Experts of a small language model.
Size: width 320, 113M parameters.
Experts: 256 tanh GELU neurons an expert, 2 picks a token, a sigmoid router.
Training: a variant of Adam for the experts, 7840 steps.
Below are experts of layer 9 (counted from 0) of a mixture-of-experts language model. Rows are named router (the router's row for the expert) and show model dimensions 240-319. Each number is 500 + 50 x the weight over its row's rms, rounded and kept within 0 to 999. Numbers have three digits each.
Before each expert's rows: "gets" lists some tokens that make up at least twice as much of what it gets as of all text. This comes from a sample of Wikipedia text that the model never trained on. Tokens count by the router's weight.

# expert 41
gets: "i", "o", "a", "ai", "u", "son"
router:434474512520476521514497505470426532479465535468528516417486549513568549441522472429380503485460584477498445357525471518495481504487580530479517517450484545527462531501398567541505400557495456435477553500471472459518490454503462469464483504

# expert 51
gets: "1", "2", "3", "4", "5", "0"
router:536437512569554558481494483590402510478488588415493474438504557552481562428566503492513520544483555522468433548486461521455445457434495518517544565529564556581600416548413546547572415504545465541589496473442470388477506444473450483496514497

# expert 43
gets: "k", "b", "s", "m", "ak", " o"
router:472516476533442547552509545565431522508524570510568500451527480576558433527461466552456502557452542468440458463476456465423439494457561542494561520569558466556484436592467565473492440450551470588476468484453466437547599571491447482481450463

# expert 50
gets: "\n", "ab", "ast", "ob", "ub", "orn"
router:504474554595522513534457492498372511545557510508482516441512490554567581547501507521451509501539459579493499459560553456474469538393528568488588539524525584491501586566471612489547437489519533459590480488521514521487546466519533542455468484

# expert 63
gets: " United", "ge", "one", ".", "ide", "is"
router:531477515517581533521555537407402439439471582549521543461515477566463543495508392473445479469487531485457476460504477475460480482496537525545435527529560563476514489525396565525488434488540473583449447504471482503467422480555501448493512555

# expert 22
gets: " =", " had", " other", "ch", "ct", " would"
router:489414578554425544497568367555468571427516560576549531478501455521504481428518480487467463552389473418445467422487494490519482473407467523470548574508532501443528446474401559563485417536542517555479461550473536527476541437525538528540507529

# expert 48
gets: "\"", "z", "on", "a", "o", "ov"
router:487433497438540505444553500527421547465519564475506499453559479563536519501544520472520507547445569461431487348444526529490483436472563513492571555505508574515464379502434553487538472512552464504465485455548523478465468541440479521508529487

# expert 28
gets: "m", "er", "ist", "on", "at", "ic"
router:476383512526484627532619544513442504486455632440520502468510523533538526513517531462402493457489511485516473525459449600417442473490449544475546534538549582618487450550424565521535434434513472496496464392518516465548495555521463478545518409

# expert 1
gets: "s", "ers", "es", "ies", "ations", "ions"
router:485452545557549553544477494463387502452489568447553489490577498542572538491502490509493514470533467449405482446517520560454456467523621560548529529554592539518508465509446570500507450474570448526492403564460491434494496509457504431447468469

# expert 2
gets: " ", "al", " H", "h", " Y", " Mar"
router:462448541622437570475554470464502493497497569561478473539503536534542515473551494423513493580455479516440455545469499566458486541444536449413581551599540557438528512492491478499553391526487462452394486482456502524516485486517534504529507534

# expert 33
gets: "ro", " ex", "ial", "ra", " inter", " co"
router:516529520518496486528558513445459459505519565550554533449515489547484532540471448490480502508479475462603458478403465474495419505474479588507524545449567526370446424524446552514546388442544543520583462501538447511563570484598456457495531510

# expert 23
gets: "r", " de", " R", "n", "re", "in"
router:473440544496472546455604402545481498540475585464492548494511514537481435434513493497499506467519512496525431489541457564493528422417509493513534527457643594480511499539469581522466471483561504490473544573542531533600466534426464549412446449

# expert 18
gets: ",", "s,", "e,", "),", "a,", " –"
router:490482557476495531510587426511378536486537572569579503481530484520541450478483492519411494516442561450485449439520457517449456489463498590501530505497511519562487510517544595515525388522487381453603487534500544339492512523505423472471465510

# expert 39
gets: " at", " as", " |", " U", " New", " of"
router:502453543524502552510486484520433534535485560564559528468657506575479468555454462527462507438492441444539527493523439475499483583554518533458484495466553519460497478553494557492588392483476495531511483427451534494523513520456485467492388501

# expert 12
gets: "==", "\n", "om", " con", " ==", " Con"
router:502457512514487630463609438457428579494463534468538504485498556564524533477530470496436497587454510461480482512458468511534510535532537557541472504535483577516494438528499524493545446554506441491439505433496504511566555441474442568504468548

# expert 37
gets: " a", "===", "id", ":", " A", " can"
router:507490487503513513507533528539476483518492527515576527480488499515574534527515465472494506522469489449462519444498497554307493540521522582436563544501499527474541425600474555573596450475480408500434477531500491529462531548466468461509491437

# expert 44
gets: "ation", " r", "ion", "ary", "ment", " cl"
router:455400555568520519533521468541440529446456507522523554406558507523502504453580497466402495510406479464493419491411506559447445498406463552442510514478644486507559530552495491546451418449608574520523455513530479512469535455462556527545501392

# expert 31
gets: "im", "um", "em", "am", " 0", " music"
router:512440490496536579528551530534461545439425548481589511506522500522482495504511498426497503513504537469448479499532490517442457495485563573456461577507513555496523400520518534496563396464507475525453517462524473432590543476407542490557511520

# expert 3
gets: " the", " The", "'s", " his", " a", "The"
router:477413552533479566496398481539422579527557553528584461439467542618569542520468436420397503554469462420506482398531469471501458448491462542452502509540521573470528472550423561530525387466519434508453494428501416545558538536519496506510447456

# expert 59
gets: "S", "P", "B", "C", "A", "L"
router:511514530552526605404559485467456553416491525550474485451523535548586498453488457514437493560500458462469502454490465509448490501504565521556578497534527547401599515485425588516558392442538485539551514500504462411508531514511510470518451444

# expert 61
gets: " h", " d", " st", "th", " H", "st"
router:513401551500481538472477461550454530452512594464418470503494498508467562487490488419413523472507482491486441497498451515527476473521552581509536551541527537415540487459448522537496464538530454469525446546463486602515517447461474492533459489

# expert 36
gets: "ing", " it", "ed", " sh", " comp", "out"
router:541400511530532514479410531530470546514473584491555497473567512549532509537528506418494506533462487458452531448403470518405489454393474525513553509511689510512568495512505510495554405525508432510577455477529488485490502489545534518454556475

# expert 55
gets: ".", "s.", "es.", ").", "a.", "y."
router:547430496605506534553432474528410540472531520517542518483516399542492515543469451493450492455510490467459481424577493459516522451437507582420502478508429554528560500467408523530489511500520459577514442526477554540600501458538462495508528555

# expert 14
gets: " p", "it", " l", "ot", " un", " cont"
router:502365502545505577534582454536395539463544518528573487366563464553558456501507483515463497556476521458471597456497438451479523447548547547487502492545524509513462453528533515439452443505624481506454476495470496536471491463493454548541481476

# expert 52
gets: "ur", " under", " over", " out", "l", "ight"
router:514482514569539590470421393494415482480513534472558444438473458554539533563433462549493489498488430452498480495514526547540552482453501513511526553456516537454488520525433600591574499463504481443480442421473515527523518554508546480580488498

# expert 20
gets: " P", " W", "c", "ac", "oc", "ec"
router:535519453496474551503564407523443481460497580513441507424542551608531521509482505472527491552392524455463514483541535517525394485446507597458561539531536498568534557554484492505564452385452437557508461484505514508535462495434397497538443420

# expert 46
gets: "p", "g", "ag", "ul", "ir", "ib"
router:529470519560507577520501448609473527500467617548540528475571427548505561537475439440498510498519489511387468475441512549434548558507479577511519567548516494499482468444435519416517406485469406498445448459455460483495496514483513466457445444

# expert 60
gets: "ar", " In", "In", " S", " |", " Car"
router:552472501566556531423562418481386644489524573533594454441498476549561536481535502494535498519448482437480514452500498554416432585504491560477523582492639527461526367557483551537598355575465401444463477487482483495524496479490497470455478521

# expert 26
gets: " M", " B", " L", " N", " F", " m"
router:493478523584543510454642434424419500468508539485523466499503501576480419496566494476428518492516516513471440476513461463501353588503553514490427488501519565479482557465463521466531438508528473548528507518498522527508533513451484448525467500

# expert 7
gets: " and", " for", " with", " after", " or", " &"
router:480468402523465543495501515514426527501487589570596530457496470589557546491537478508451490525475544499442472484476484516491476482439468525538433487504495592463541528553420581503532429481564449550444530412488491511539483516459516441490503592

# expert 32
gets: " E", "est", " first", "th", " part", " second"
router:473551478511493537497423434479492547521501578520527508472561512559474498490492419503514492491429438560461493507517478544503504518408415526501468509594644605474523516539469563625495421473518519433529471518464605429520535460451489525518507424

# expert 5
gets: " D", " G", " T", " C", " g", " St"
router:472482485562416600461567445553454478421559573519556482496479523555543515448563539521521494496453505504498461469459434514585485498543418595481436488546570575506515579578448555456507431458483465496563528434469501468463530495441552496487433593

# expert 38
gets: "el", "ill", "il", "ell", "er", "and"
router:566434509493499522497474448454471567485473552533514465359525551546600545477504404468503501496517575478483513508489505508554444459458509526451550532422530526485492498459484599595560488519475535505414472447492476417585483491463452526498500474

# expert 45
gets: " K", "a", "ak", "an", "ar", "am"
router:458487470438495623452511507432455563495535592450534508443541489516532595493526522444449496521493551463422515434547464479409439460509541567424504549536499538450477471562493517524569393475505441469426461456421556487497544568504458524487500566

# expert 25
gets: " K", "ip", " January", " October", " May", " 194"
router:534525528521494543510452444558480522445502545459559537402524477527580517504495569508506503450469577432464458524499523574417504523418545572481442528573619494457505411606454576496564414471473445493502504487465442442528452493518476431438374516

# expert 27
gets: ")", " by", "av", " |", "}", "\""
router:530428520537490550490619436495425464496506616470557511502450458528462591518507548470388491505524466491521486528573449510431449494476511591484520553482482525436473524540443647486548415491509533535465459463505476460564523488475486530565455580

# expert 34
gets: "or", "er", "ass", " dr", " Team", " ass"
router:455523502462470544557495503485478511475429494496527508412446485568534564480515491467415512532460466439473471415444474513474485510506485537514579547521646644526487513525431597489461447507590522446496521544475511447573519547510480565483474552

# expert 35
gets: " (", "a", "u", "in", ".5", ".7"
router:475433504481460599460673558503478507414435571463542445459490397501544537523450466496512512512506607495452464418470526569496476531481415614461567508454605572473528520518420538560496440475502534425517543418423460443534529565387492544500479516

# expert 30
gets: " an", " was", " as", " became", " An", " played"
router:504441585549577602417522527483492481497546587504450555348507517606555509548550524508481492487476516518461494489565561449473520520493478515456519491504587444530508544601447549576465380537554425548484486458450467491554551520486484502523509522

# expert 16
gets: "ic", "t", " National", " World", " State", "ian"
router:455448565566462557504455531477394500499452577527571497413520561571533470468465527463518496527527474518462448441438484503457459520556535583555511525474567569458511453533493584543477459493593473544507492537546499469554520462403453487519509466

# expert 56
gets: " was", " is", " he", " He", " which", " are"
router:475453505539483604472603543563426565448518535549601544478543500531458527499510465421470494505485474477488469536517461515500475470472470616474526566515454528479543504572479517613583401529533428470498469527460532474530525482518519466544488459

# expert 6
gets: "un", "aw", " Ad", "ia", " York", " ad"
router:491486514489554528462432542549505502407516569496560513506506490588569516530513472409420497525522479593427521451494457584452450528533525621476563537407581512533494419542509564525497439513517394513459499451453481456498506515455477481466522468

# expert 54
gets: "\n", "\n ", "\n\n", "\n   ", " well"
router:495467421435488536539592503512440558459483568500553603461521473523567527484520507493524503476462540489496477452526534485494514473497512544463461495455620524523505430466459553576507402464514515517479503500400465557491508456450507474492437429

# expert 49
gets: "|", "-", "en", " O", " /", " bound"
router:487547490569528537410448435591411508426514497546526540475574500569501558451415522499431516580455538431381477459560467555517512471524469487471550506524535482507544375477424540496554429505538512544504467448422527561533506493420485469441526471

# expert 24
gets: "l", " Al", "f", " al", "ah", "h"
router:466486467512466540445558510539402535479484535538539537376523527515547444438520474460390504551471467390511491459476512470512475479493504601462608506481564531546472465512442508473479475469527438527443521465511522490539610484486516486461491526

# expert 47
gets: " |", " at", "\n", " acc", " inc", " large"
router:436416551554502617504606465569467549483489570515530513467539505519551522547475480522493504505446533346461488438470468519472466484551519561374535555507492607484538490594463589555460414524521499514468450448544449564596594513520466466479477464

# expert 11
gets: " c", " b", "-", " \"", "/", ":"
router:481476501570515509477510480503417516487446533441618433481502467548521487551459457501539507502547546466420494457506560598444495428479470505471484504491615550488473463468385522574554568499524465544465451441593488539537502537492450470558569514

# expert 13
gets: "ing", "ed", " of", "s", "es", " and"
router:515450558509502534481526524499467530496508586492535522416505565581546539610467441494513498514483537490390465445444471490416479470493410586523482537495579573502536491551405574524543391519502390558502550458468502447563533506500548446535512558

# expert 42
gets: " V", "v", " S", "V", "d", "j"
router:530459531512474587521528461434443513451396550441561463416501503623583518528428495358454506562524541420420484481516504545449438540461511567485563504482568537489530554553423558505531407420550446500521413532526526472538541557508518466467460492

# expert 8
gets: " s", " w", "n", " S", "iv", "w"
router:472486508445512625490572519502510531495504559424548447408432449540516469566521487495438508449504490499509448493545514472474413524461491590510538440555479546511451529503425467607557471463505505574521388484492445451604480563456449449483517500

# expert 10
gets: " |", "-", "|", ":", ";", " -"
router:539512550540469526447552468501436568562538549531506426377566496541502546442505518553458514559505437506448473435469509515450412457546512549451510512525568511512508443528458494572545408475511462557504495445538549568583534526485469494510469540

# expert 57
gets: " f", "8", "6", "5", "7", "4"
router:507468461502468525459548483483387509473506587478521518514572490554542487469487462475463508490404504484420503408495506535516479487453501603525491561510589603479529501577447496542486484529524484488548519492487477368540581460459436560508443513

# expert 4
gets: "ent", "ate", "end", "ay", "ess", "ond"
router:513491549537459522532546437450393590395525543515506439399452549525564516552510543430496490548478461437432494491476519478522466522568475531462538539562567493544524485533479548505485395553514620495464495545461623435483585470501529512533469541

# expert 58
gets: " that", " not", " be", "ri", "%", " sp"
router:484431536551539521485476445555484542478470538494470549552538428553615400506546412431460502515537533523493486473462477498433460445535492546564514460496559575488489525582418573493593539514501460515480483482479465444528579484477536489511530530

# expert 9
gets: "e", "an", "y", " John", "ie", "is"
router:437504533541512582510532543553456558518490575487566448457577485585544622480441463480477515537458573463456455392524406544465415498514497536470496518520529575532507407579471583580537416472559460499428529543514415492498468472449479555517446500

# expert 15
gets: "w", "ra", "ran", "S", "r", "ou"
router:512420494443499531567553509550464562503466553520474541378543548628553500484487479466490496515551446456517573359475465539478448469515445556507526484559572555486529440591472598519564394445508452559561489488477501524526518446469507480526494436

# expert 29
gets: " the", "ol", "ig", " The", "The", " Hol"
router:501488501568444539505495489596448541529454578521526489446524438569541552575534500428500492562498561502445486504454557533537480494564518572430555568553467577467512500513491587571490412424513453445456477460467450579579489470479467493510483455

# expert 53
gets: "us", "-", "ia", "a", "is", "idae"
router:519525479499474567517539502510433557515499525484516455418484528551538538513551508448386511514505514457463473500531487586506546402464432550528547489553525550540540489484456632520586390459498506534411505476418431476536580518491518572506419467

# expert 62
gets: " of", " in", " to", " on", " from", " into"
router:457524528526512551516596460490450591499525599523622449422550513599553500540529468466476493537461538513434462446480483513448467536531470495518567484526533481431521515541439515548525432441489503523475443450475461450538517485488495483511522462

# expert 19
gets: " |", ";", " 0;", " +", " 0", ")"
router:538408543481477526463578483537498510503546625511604543473535489567601460494563532437496499489494524463485435483452457532492460451542495550481506458485552529487568568564465549508527444495507525500503528429443573561533498510435442456581482437

# expert 17
gets: " t", "ly", "ed", " also", " been", "ated"
router:525431477525497532509493440497407501420504616462499451391512467554481520475497475427520491541475476427423375507539480484412494456511483559574552565496631507505552546505462540555532378574518469497504471450575483504514498501399478480448492455

# expert 21
gets: " |", ";", " res", "|", ");", "emb"
router:492435450558461548469503454480400479550480606465599436407492498603523440541527527466449451519352563421438480467513475522502514490468472589494462527465605525497484483536468477559548447472623507443557480479388580516585453486464454481515495496

# expert 40
gets: " 1", " 3", " 2", " 6", " 4", " 8"
router:414429551513401535503480521551437516430519582510531420463481467556558638480510465487529503623501527505538501434530468514527443497468446565474494503514531544480492458575467626531534433472544390560476534574443504497551459492467449417534517535